From a checkpoint of a small mixture-of-experts model trained on Wikipedia.
Size: 9 layers, width 256, 78.3M parameters.
Training: a variant of Adam for the experts, 4106 steps.
Below are experts of layer 2 (counted from 0) of a mixture-of-experts language model. Rows are named gate (a neuron's input weights, with its number), up (a neuron's input weights, with its number), down (a neuron's output weights, with its number) and show model dimensions 0-255. Each number is 500 + 40 x the weight over its row's rms, rounded and kept within 0 to 999. Numbers have three digits each.
Before each expert's rows: "comes before" lists some tokens at least twice as common just after its tokens as in all text; "gets" lists some tokens that make up at least twice as much of what it gets as of all text. This comes from a sample of Wikipedia text that the model never trained on. Tokens count by the router's weight.

# expert 127
comes before: ".", ")", " |", "0", "%", "–"
gets: "6", "7", "8", "3", "5", "9"
gate0:452494496525471423496481512534433441554508424510513533578426492520490459435447502522519486468482453520553508550544542435498623580506430471444564455511474478518582554523480435496494507521520496524452552490465519393507459532505477479435452449464503508487497349527463512541493488513433484504488535488438448526499532481455497511499485521461515423493482516510464516539498489550545493503389480438448469422505538479506523492507510456514536575519465530487490574491495493517548437556493504547498523513520483524463588539537469531523465477478507469436504444457541518484507493495584522538454519517499498543516496509491551521603525496457527482485494518492482460514471418510585559502517551488483419512540439488492505472469485563468520494506519500482584510468503420476465505432480578
up0:487559533474502423444472514575507465522508472500449465536465515572540524472503543488436555471526461500531449534543500481538515508481555585504585530409408529421483530471484519489546549456550481464453462452591492509450520563476491480532440525467520509440440495499481472543442545482453454533433419427499484500582519514415531458505557455547483423478540489551480535503460464537503484500499554503501473490526504499514504479512525478517527540570532514488451481504587466480554462504449467572497573521506501586526494471513470515533470559455506457535484468527432417569439495452593531556502539493489513490469515547524502509470544466533540510503529512547426529454491505507513513541490489536525431454471457474494413534438481431523483503452572442468485472491548457468488503439506539
down0:546441515530454596518541462493504505482525592512505465505527483519534462451487467458509490556558498535483530437513500483481509484533453506586576490441457491490465461457465517502502547543468428514470547547523491508444551516457479548533499474481487537459544481470511572522528476506524473553546517423467519466448465420515528517506479483500427495532484455436442431518489479469457471410454440477452524508469443504529489484537518566497469467532437505476531518495419534517452563492502570451418553499578443444546501443562536608537501500491474474450498553485451419504474542501519454446521517540511465398433502476460541452462442398509546455565548496500516571535507542519502493519501490487478552446469475506551456485489525471599521477470550533526472550484451516526491541457488509

# expert 28
comes before: "1", "0", "2", ",", " |", " June"
gets: "0", "9", "2", "5", "8", "6"
gate0:514514518488520541492514512473513543479477463467512526488478493554520476481399533525498466521458508485506515508491470547557500514493502523494463443493478376493529474522523482496476543475519489437523474521495432491496492507496505535495507485496487656486538506482526569479437491513464518492471555480539542609439484551490557586463440399533478535518540465421507519460494506460483429505531513521451454512469451504502480522450466567497440426450562516429466483488544566527498532520473376526474543491461471491545445556531417583543481503516539465473525513539516425468454534540467497571494496518523473517572563464486482456507535484453386517518499478475573518469438489481582506440522548484488588453497502485518459535534518534575489501504447567493502490531508578436488530473506489
up0:458437474478480541512522438458428407553541498566489492585502503467508501517495456475416482410499472538512484492532480530466452411500521534498507513509600557524512473459512510504490443506436512478473510502486542512504466464508564435450506484469471447537510446533489496477573504491544526527522505516448484466507457478510435472512551502456477457516483470515610489502509508497524515503473445535503552468445579520492525504470527563456467480464495536529589547479499494556478488505514582508506475456502566480490566431582534443395437485491486501546509543441503488477519463465489478481529472506465462503518528529422475512476469576496513484472482515481462426620539450553474474602536489457579482567498557593520535456567556501430460438555465481555537522504472472500513486466521514
down0:489472452492403473517528537514503467522422446622539456468502518521536478515514498492516424487553463459498413484473573592468481534439478458558511488436541546538416519528443434495442459504542538493473470534479537464489447522518497465546452532433599480508462527546492450469473466464515467490530559480418513532465540540538514534468498550520474548468484513459481567516522473487466431536455481413547475452501522451562511533420500513523525485469553557361474483496515457465578452503505471487449506504504526471513532480476565390509548485533521543487557523459544458480476490495530466548546539470552521486528536505515507471500554386477484457482476464501452478500492444479499470437528496494573529520512495502487403458490499502563484448496495480512474526487536531438479520505477490

# expert 126
comes before: "0", " |", "5", "7", " |\n", "6"
gets: "0", "5", "6", "8", "3", "7"
gate0:522533506453469532489499485477551534485511573553491525412506493497631496434490501484501515463461465483477513578457450521529490468466538539524462510479460462555471518486530511461469554424520509547511490473537478538463577510560500547487525515546435461499508554471537510518454491495440538485531418488568448530488489551467425481510491425504464486529559504491525507397516467406470499528488533555533437594523534508417458473514575563546500458586515476497460508509491457443478520464525443475477510437490571506551460524521542561456479545494504490500550554606499488479444543482501480544472518566491519474516478491538524471454467494487504520508504523477511544523583539435468485521480454585447460546519564540489460593505566533466499517498576501461466443532515587475466534512491444
up0:485483506518522457490489540524423472521478466440486474602462480507375506585521554520490497554536558511508505442511519438506513523527472457487532489511534570447543482518485534530544423551487505445504537567492508486504426504452533501523496521447546538501496440538462494471547523533579456511482563512459539467527524439492548491513532547515533495453451488505439519593473547546526512477546497458482565445485477477596527513508442461470488548436481496496557474487526506546533458511456558533502467540507415517418532476487453434541547480470482518555459482397527548518512456524495547460521482490538485548459495519528424509556523516498483435491500505529513465478408501559506508467523528441544555439486434490522523408465440451549488485500421522576542522467460421555531455518512549
down0:521481437495446551469459503444537489504486478502538552489506495402477483477492508498577515514507527485515499506485510475420529492530489591496455517515496457471516482526501563521550553538430500486526536525487544422563551436431535445504468512590524521514529448502531469517468552539508485485430461485506491502525492448460536480412484557486464502541587486551548535468492485486536433543511469511553444538525466466533503529535501546478458479426457494546456441478547546462479423497416458422504532524480546529526453495503454525565458544450522567443498524513495531507488494509369518514472508549474527550506465477457475481506452490473510455538558531489448539467536545481534523447478552488551494556543378504503575553567495526490469600547469498499590503502545574436462514453498491

# expert 50
comes before: " ", " \"", " —", "%", " +", " −"
gets: " |", ";", "6", "3", "4", "8"
gate0:551477476563577519472526465488454492518577534540474505447518550526473532430525485529484480427419493565460541522484505458524566491515490521525477466478495512516534443495507523464529487546564499542560487443487458530476464521514505540535541514462496455476409516492428493523488468563558458412459529479555530499488558552439475521414422509577410453436512460496532439467447504545505457429539542481498545552493475482469528478456518500475470506445557499442456517539471508433542616508415442495463538439519488500513464503470530519502495506546543537491478537533491418506455508522492517524556484511500486548541500501494411553467494562414583462469455519549507526495511535545464502507503465487436549514506477449494507450599530557513457478475488532450578504510446522442503570483477463
up0:526540490466442520525515545449532540495471417556505464429520426493535439475438527497512526613430549443496484493562477499480487425511564531511523503513513489477482443459608504548476519502484536483544439560495476554536571408524542521442530497526449500524532502556515610485513492457513510550516517553490495496491435588564502541508547451586470556521464484543517485453611479482491614588480435555472490549515491480474452520507538513449459496522476494508575493502503449465459524550571475490463458519517526490476537498484560481511464493529509525541501491464478497530483520493500535496442511590489503492528516549456534453460489459585438475508449487490538473462479543562510443459579448468504517509554513510494494562408503485561533462458472511498513500475495561476496449490518485
down0:504558538493493540498455381461502494520526535475462541559520465480439479435524516521517557527468489522501492497477461503532543553472453515500534492514526497511454454524506498531459503482467526433550540433447423476555448548539557516502486540610460530539435511496484502512530516534534490526561459404457542533502496507561553480518448446464519561406556551535542488485529535510568608465511434533522478472435522422605488461463549472456476487511512583523463520452473525554458507456445469501491540495500449517542533490469473464464514546532503513437511513553508492440547528514535491479528453532575509469519510522545578503486437509444530470569447528451492444577470482483467572460474506465539480478405501543525473508465510542489466526568438452472517529532561544545493555481514503

# expert 77
comes before: "1", "2", "9", "0", "8", "3"
gets: " ", "1", "2", "3", " example", " eight"
gate0:520485514563526496514499528468445484530551497475531543481497475472489521509503445532507511486511496458493434476450501424388427472422461566505506551499478429439481449506544509495551470508485480512480353474499450468488451598508476568500493533575577512471523396533489486427457464529491539488560452548429540525508489499478488486507481494502513484596480516428494482485488470509503508500484480560484546481509467498558511511472481465400497483454472547469483563502495497516510458486511510525561484406460513412429503548475492495517475538525518444481461534460511471407534507501482562504551487521492574507458531493488511521565564477488511496393503436466508467512477465458523527500502499427489488511497518588516555414426551489488544493532371473456502543484482548509531484520485547
up0:475500489476468503548512459569540496462482454556474480550456482465506496469474582493509508485502538536536554508493510544563610518535538381511500430520522547561501570455491469516466529479528498470518613532486529545509524414525515420463534453405440502586485608490479514575550501483500516514472570506489458480536473543501548498506557501482478531467484498518469488549548508489488451492457530445473466462471530498461519523505490497553523525483544482576536470517480461548436563487476476484449496562572452530524464444521500535448486446508492539496527433507434559602454463500529426446487483471484447411481451497515508447487456479540463498543467551460507529460461509564441526491522476594484512493513443454482402525496464491536484486527527503558484445505528441452483562508495489
down0:490474509478536468422442513451477515477454522531511550498441513488548480499502524460539500467499492571548484501519521512503483522522537503466470521527508510555467563474426386507475567528552445472544455491483541510556478509563428508533498520482626516474609478439467419458436503464462488536461538401507512513586558527433490547503518450459525475539505468469524454504455543533494436419523608512516511509506436564510475529548430468522539485501493502562458495527524491551453498457560478511563535482512451499544543518534459476585490434497494532444434466510482509545440502555468493440493541467469509480531424507438442505512498469475484511547549563467469536466407511571565454533549494469478493496539531521502554474456509530481449571550508537521481496502534504509486551488461457

# expert 33
comes before: " |", ".", "th", "–", "0", "°"
gets: "1", "2", "3", "4", "0", "J"
gate0:542516557482474492431459440456430496445491530447520426444485509510521522410465529526505442453567519484448543537502475511522484514488405544466469529538514537572555569489405502490514488532488537488482490508512531468439477565491503494543516456585518502439525432545524576485432520475560442505433476484552500527528549496502533473552497495513440530513477512495466446479447548483566549489533486445505457544450501512526500533522482506515520598488428503512491495411470527495486559610451478576464517472456454471508467461532418500539546489482474494566489465594606500463458503489565519470459464448439527535502488456529411452539508486480486496494532514539485477519511418477489523442549543456557520515466487526550506464528504557539545534534497545479462424470538540493476467496515546
up0:460470438521522499570532568531580495546516472570480557561517498481471463602532471475494567538443484516554468462490526481461507490501588468523521468467491466426456436495596503511466493482501453518508530495482476515575521440519501505453475542431474502579494562451467420528570477534445546489566527525437487476459467505496473523446511486488546474499504488502542556520551463512441470500482520556493539463545508477446508480489525483472479394490562506487514510596530479505514431400546506435554467520539527538501532566474588510462467533525515508461510548433400511536533500510441474524537538558539486479479516527479596539453509509521509504505472503468517515465512574522489496576485466565417472488552508466462511527457491442451467475481511448529539597532441473522525533514481458
down0:536583532486513477556517447507548608468476495511502474487493515434518469529526493423535468497537513491491505503479499463481540574517456461502514421473501478467514506531549469509482536535522565542414465443565496494524436493575526494485566496403436529486485448451486544499476520540469526512535504502552441482499482501461499482466438555584576479442574523593482482510523498517498464444499525503506494459477463459559501475489512527548524514519494474550420443476424485445508551461531537541495561420450443419458530493503481478482632408596516440488504507534519565492515538501503538420518531476496452498467525533578517531505495569513519472504494486469548444467506540443555499500472479483520461481518500550405525476513552453522527421473537532530558543543473446476520507531532476

# expert 12
comes before: "1", "2", "0", "3", "6", "4"
gets: "–", " ", " season", " team", "-", " year"
gate0:489529492455500542466504533486510524513488554466564498503394467525423468531542485548471474466478496482449525480503533530556553422511502485462490464556548546566506548507532513512481429528520536527529507498540469506474460500579526442456479552502498465536448485581531546470520516539518440453451503530498528465430530490538461520472509507444471509480534470584473502475547585537518507519453545484535558556554494537399531509458522512559450487463567491518498523460484546489500492473526402555552538502461554551478453552481524454466555582467482549581461474465547432529486540493456532480528524540517468561506506533390527476535466524559460504478560593532497531575499484484452428582538470476473479555502545518473585475510491513410539569477489538528483540509490503433526525454535540
up0:547526504460469568479501582494540571467494609456549506524482480506452437541531517518473471541459463445513518483488542502451541498471484464509485467503532583570434507506586466487416483461548504544496490525464504518468471510553508539469468493510511458536520495498535530504493563527502486475527540550508541497408530508585512501522449474472464463565531528536464519487545518540532529522453500507526502571518499521435526505488547517525481480510503468505526482530435571468493460499575442464514509522463554575493514530428567464522532554448482573535470472489535445504511513515420538508528507598485448529556544466453531472483483519488489491435588480558520504620510563481524402540535450475540472600494520483470556562512451478427499552470523538541471582522453532430497472506565534
down0:492512450546433457525473506439511544506483519547529479468519486442543459532438511475511446497508480477493527521432439505513497491518443488420463464461469512476431522559486396470512502501479504522531496458511495545528497455435462470571543513528427507454485519508503501468592464491488441558487473456506493480554510491523528586506471506529448443509464454488511506392545478480538541519619558444433487523440541445521469459534453408540522454522480559512501498442496515491521484571529552421541497493475496454493440457531441469517479527538521512480494520477448442509527551513559498479501459521524465460553497512532527435563457471503586517573469485459490476531457518490497459503447499536479534575515573536594486549468563554492498567474435592463489513473444581563463518506458488

# expert 3
comes before: "8", "6", "5", "7", "9", "4"
gets: "7", "9", "8", "6", "5", "4"
gate0:503510452532537524518519513577461432489519493539515464532450501592479499532498504487459464525550457518494508504575572517518569464499443524480458500467542569549528491464508481538448460539499545660455507494374596523493448499528538381458533558450536521512505495475508439484449530470497468497482491473504525456480552489484493545532517479496532513493458471560483514456491400554486495541455533492510514504547540480432516479442495481559540522512544513439511506452485509545506499479473458520563508480504523513529477528462537456457489491439464517456477518501546451496453545447477517474474508463538485474546499472462517561477507565474552550535534518435491495484475449516538480546500416498439475444526513434516473537403471534485515564499498567402501507522448445397473473455418547
up0:500482544465459473470484490427545560519478505463489529463545492414513500466504495518533535475445547482508491497432438480476432536499567473522541498525462434444470499541497516465551533451501457338540494510621404474504546500465473606534461435551459483483490499521487557515546474531510535503521513520492474542520448512515510457470484522504462489498535523440522483541509605458515512451553468503480496487456458522568487523560508520440460477488470499563493492550514490458498500519528549489441497519489475488478531476537459537540512504559540490545516484487461554499540459551523482527533495539466515526460505529536476437531495437521442449459463476559513504518520543488465515454502590494573525562472486569494525441598530466522483435505502431605492498484544554603522530546585437
down0:539502507491487501463501494499470509507566506459529499553491551443381554475510477575476568498499462501429506513586518517607516447462518530459523445451517479546441470452511516577441478465540585509508490498522449481447480527554517496487462505493544476489474559507468462518589595469622481496495471545589492555510563502517524552444426457534505444512514535558453524514435500546491521440547461522492559529491489469550504485564448517483544517455491477486515499471539593501488511475526491522421479461502521474489481430463488549518496435504545474568521578500516516440532508456457497496473487478516613483508467452544547535465624534508516483491469521509495575477448528541475471482462497543462555512456460540560497467492481474488529566555500525564489549517525520458495481460510483

# expert 90
comes before: ",", "–", ")\n", ".", "s", ")"
gets: "5", "0", "6", "8", "3", "4"
gate0:485426451548497492470501488493518497486472408486424474515494511495513548504465464499472561428454485558503505517507515520502508537465503484573503419403533570389494484446519502491500524476430408447514519483470461533527466523515485463536466416490431564567506475349466563514475504477539504537537552487497512540545481513479509493483582499504516508491474491515520454531552446525524477489499528524491476453466456442532506495516447513456539599480463550511462476513512503521419555545481471481461565499512442465498537477546484538454514448503530447458480560556476519477510474515540517503529577484480471474468552502567494504494509484458461495476534466500546481484482491640541577539553518575502524520513492535517539431514444487614480478534503422532546511514489445481452537552545449
up0:506504500529457500485494479441511481503538544527556521479504460403449436454516423535494493545524499507472520549461484483452509453533473553500500538525550432516540424485464520535549479550526537467474464514539451448466481476532511474485538527482479405406421481569531472505473489574566497559484455520522469522484456555487439492524461524563421494488443471475530413451473544541528569457540464467500565556457508491460488489447596489489478441433528462514575523467462445517502487504481507582557519447494552547466486548490515463532458444547452497522488466494507417479543503493484525502480522580460527526510461586505483523493479551493512545524435498556514538541538522454524537442502492441522511447518540480481494484586595552479511512586426443486469495489443535433527437471485525
down0:528461454528455439481549443444489560557476513480519502518506458503445524564525511535529549479524519466507513459552512550518502506569494511408500480450440506561464538523503554496481515583509549474529519566575472501488471527511494489569523519488511491488555581488497515431466513541544493535444405498502501478506491502478434520446400467496496510526443530395501445486467563515500483462554503502536500438508543409496492520580517472520499476515474491412510502496520525577561496517431560551530484483525512543483502523519475520392489486465557508447467527449454498416470495564427557509508419555467514437491454508481505499470486501573479527503487480528541588484461474547479484494494455545484465580487515497551473499397433544508443532560416525522463519477470530545548508453534443

# expert 121
comes before: " ", " |", " Kitt", " —", " Socorro", " @"
gets: " |", ";", ",", ":", "0", "8"
gate0:522479515469538540517513481469478581515542528468525551491502493521525487532543480455574530483507382500505498545516460504487489566490527530495570468502475575505473494459504474434447498453491463491490477516396554526475492563417446578502466539509517575559526433504520466516472546446461493497497544576560475502500504517493470490615518498440508483538553592528498526431445505501512562497494480540482475520420526560513459462517431462495448482501432481562486504519502535468469499502535451457478491512471490491517528485484546567559452514481466483533477513593516518474485549551471516484483615474496495482497606430601554495462488478437576556475487492533527529517495517491472447479425511531478484503485504500479457611504470493582472459429514508473492551526471551518473488581545547
up0:485540465525506504486492475467502506434516477539432487495525514510432541533472580500469489430456524556433543486500532499515463410526476476474475511507503506581562493523516512531491454569465489538530528477540449481480506429556496481529542505475512455483487516541560456482483486555476466441468490476486479473504594509505508520452474546564438488483491396410468447516463537530504451513495518500427554470569528528554539545489545560462485498541559516445456584462486476488452531528448494521592533472579560490479433574487480491454523536576541483513491514493494466502473431480502461519453442541506560549532467502441458520526535543533473470518491500438500482500518441415505546556549412549478574500521580472555479442448566559485489507584458573499528483458472499480538506495419466
down0:509430464561528474459517610507508531497498480522503517450480533570469477514469492464503495458492492537458522492393532603461555488443526551461492518486504497506501412540481526449510514453394422503515519517463453460494499495506493528515458522489458525510534543428517482393461549599532486526557524525546485513470418500522490484473523560510500512471449466468491466468573526472449483506490436567541481511516482538468476531529537463528482522548543521573510518467509540450487457588589569514535469504522545540440482519524549510489402531432528473556451445547445486540504506451596497536498501481562446533512483525400470465449504539556509556525462537442500505499525460433507486499548527498470536544524585492562556522527521548512481559473459551471501507473484518492570498518534524

# expert 57
comes before: " ", "ing", " –", " office", " -", " over"
gets: " May", " October", " March", " September", " November", " April"
gate0:518493483516477475485491467504499515520509446524469498518464472471430512433511440530475493439514545495510479469520527506529525566453474448502462511432524501466579553528429527497552470496520519468562496445478536444513471493502457436496491426523464525482432535511464495534469530539555500487472496482497506518588499503510564524497565532476520500445408497471431552525554510457455534492575467460489446468497477526503583544485455583427496461488441550507560522562411518433550506490515462483534454503430439506529562426511478503469472520497506662510553505479557554486519437466518499523512550418528513492477509479535500551541490479533506509456503479502486461520491470505588502470499423484534461453457481499415530429543529473522437556523541505500484612540469485483405498509573438
up0:519496485523467498484504463493506524513505439522470485511466483460404499438515443524472491440513527496491487480517536518527519554459454442491462495441493492465613551523433514493552459493542524455553504456489516443523471489518452438491485431532460527497424511517472484519483528541557469501488488477518500533583497491506586522503570530500525500429423498458415526542556495449462522475568455470474462476499471520513588552469497580419475468500439553502584539558432531436546510483522469491556446489442447505511562439508495495462481518504498621510561477492544523479528404469525500523506556406554513491490503503522509540530503494529508499448502472522486464524487484484587504485495424503528455466452468495417516418554532476521443558545541517509481606532471480487422494532565445
down0:502505428523508487474525493513536450506517500539471481495442505427517532520538385527540439433501563560553449554430501482557523517492546490528494522406514488463472530457462515531480481451547579480492496477567537504528463556492522449513463462487479448502544520486557410441480468452501553574483498448515504502575567501468492532486513492476445574478573542457427493448493437492487473432463564534517512524480497526459516531555527438445458443525515497541507431552532516464551545452455483527454532500422499508487525545517463502426470467482550482490516440475507558478510490539520511494414490478505516536400499536477443543522492465476432422453460462487530534517549443538586491525506505599498511532458459584552551522532528484506477492487425540531474490474555493499425541459497520

# expert 122
comes before: "1", "2", "6", "3", "4", "–"
gets: " ", "–", " School", " Open", " Division", ")"
gate0:525555503543482416545486523446572565504498549488470511469520550470553479539523497493521538511514447491574553534490480501505484442465501496569510426534582520500446470476523418504435568419432494495462512518474493568502553469559413549464466431503467504475537522503501486502501450524439499532559577564477467476440449555515489452464523487482491455587517535538479474479499486564516463505517532486502460533549436526491446576511482451627549493609518406492509513537549448480459529471489491536443453564508537423522508527455484554479577472480493511490541488519440511536548478554516510504510469526462530513464509492508468481520505445394535516493480519509481549481468514501483494523441561558489473493546521370450502562450509543519545555496518544505499474499541504548524489513488522
up0:504490493455515489545470514518492447466463452557462531477502491532487460501444602438492478467503426466542496504527575567452512491520519510521492496506471560550412517541500431486379532469508531539505555540469525460514574427519488507510472460529599516478610539524494532498489476480412523491498540523461534441444536526518571486470503542482483473619503491502479535508438482441500482456486521493476471514527528489535526554500470438505512509498528547506467528539579506440451516550493538489435506470500554399456502515464479580530501500499494516468542461479493523561521486479509445516460539495512531494444463451471481474577545462530478453525535436468484514574476485427552478499539474525455560555530492488542433518338474496505479566521519595480498472498535524512560479494474507
down0:478530463487477501534500527531470459522433506570456524535516486519516475490503450557508482481491500474613481559498510445502479509462559547491522545481532421426465517542475510417552468534526555605522482575540506454501501411498529477513516481496536520481559527459531494495469537439561407535482468490493419503523492513483458485527535529525455413565485467449524492471512521488543520505506453553422481488481494424509461489468469571458533492478460522553543468494422543549463450562562528440490534552483462583454514513504483570547547592513461508496521468475550490549495523524514502541509457517494436521562498494459494458526506542510524456499491505487458454538525560527585431442556436545569480577518512487587602517536501527432477490562471445515439447505499481521532473511479499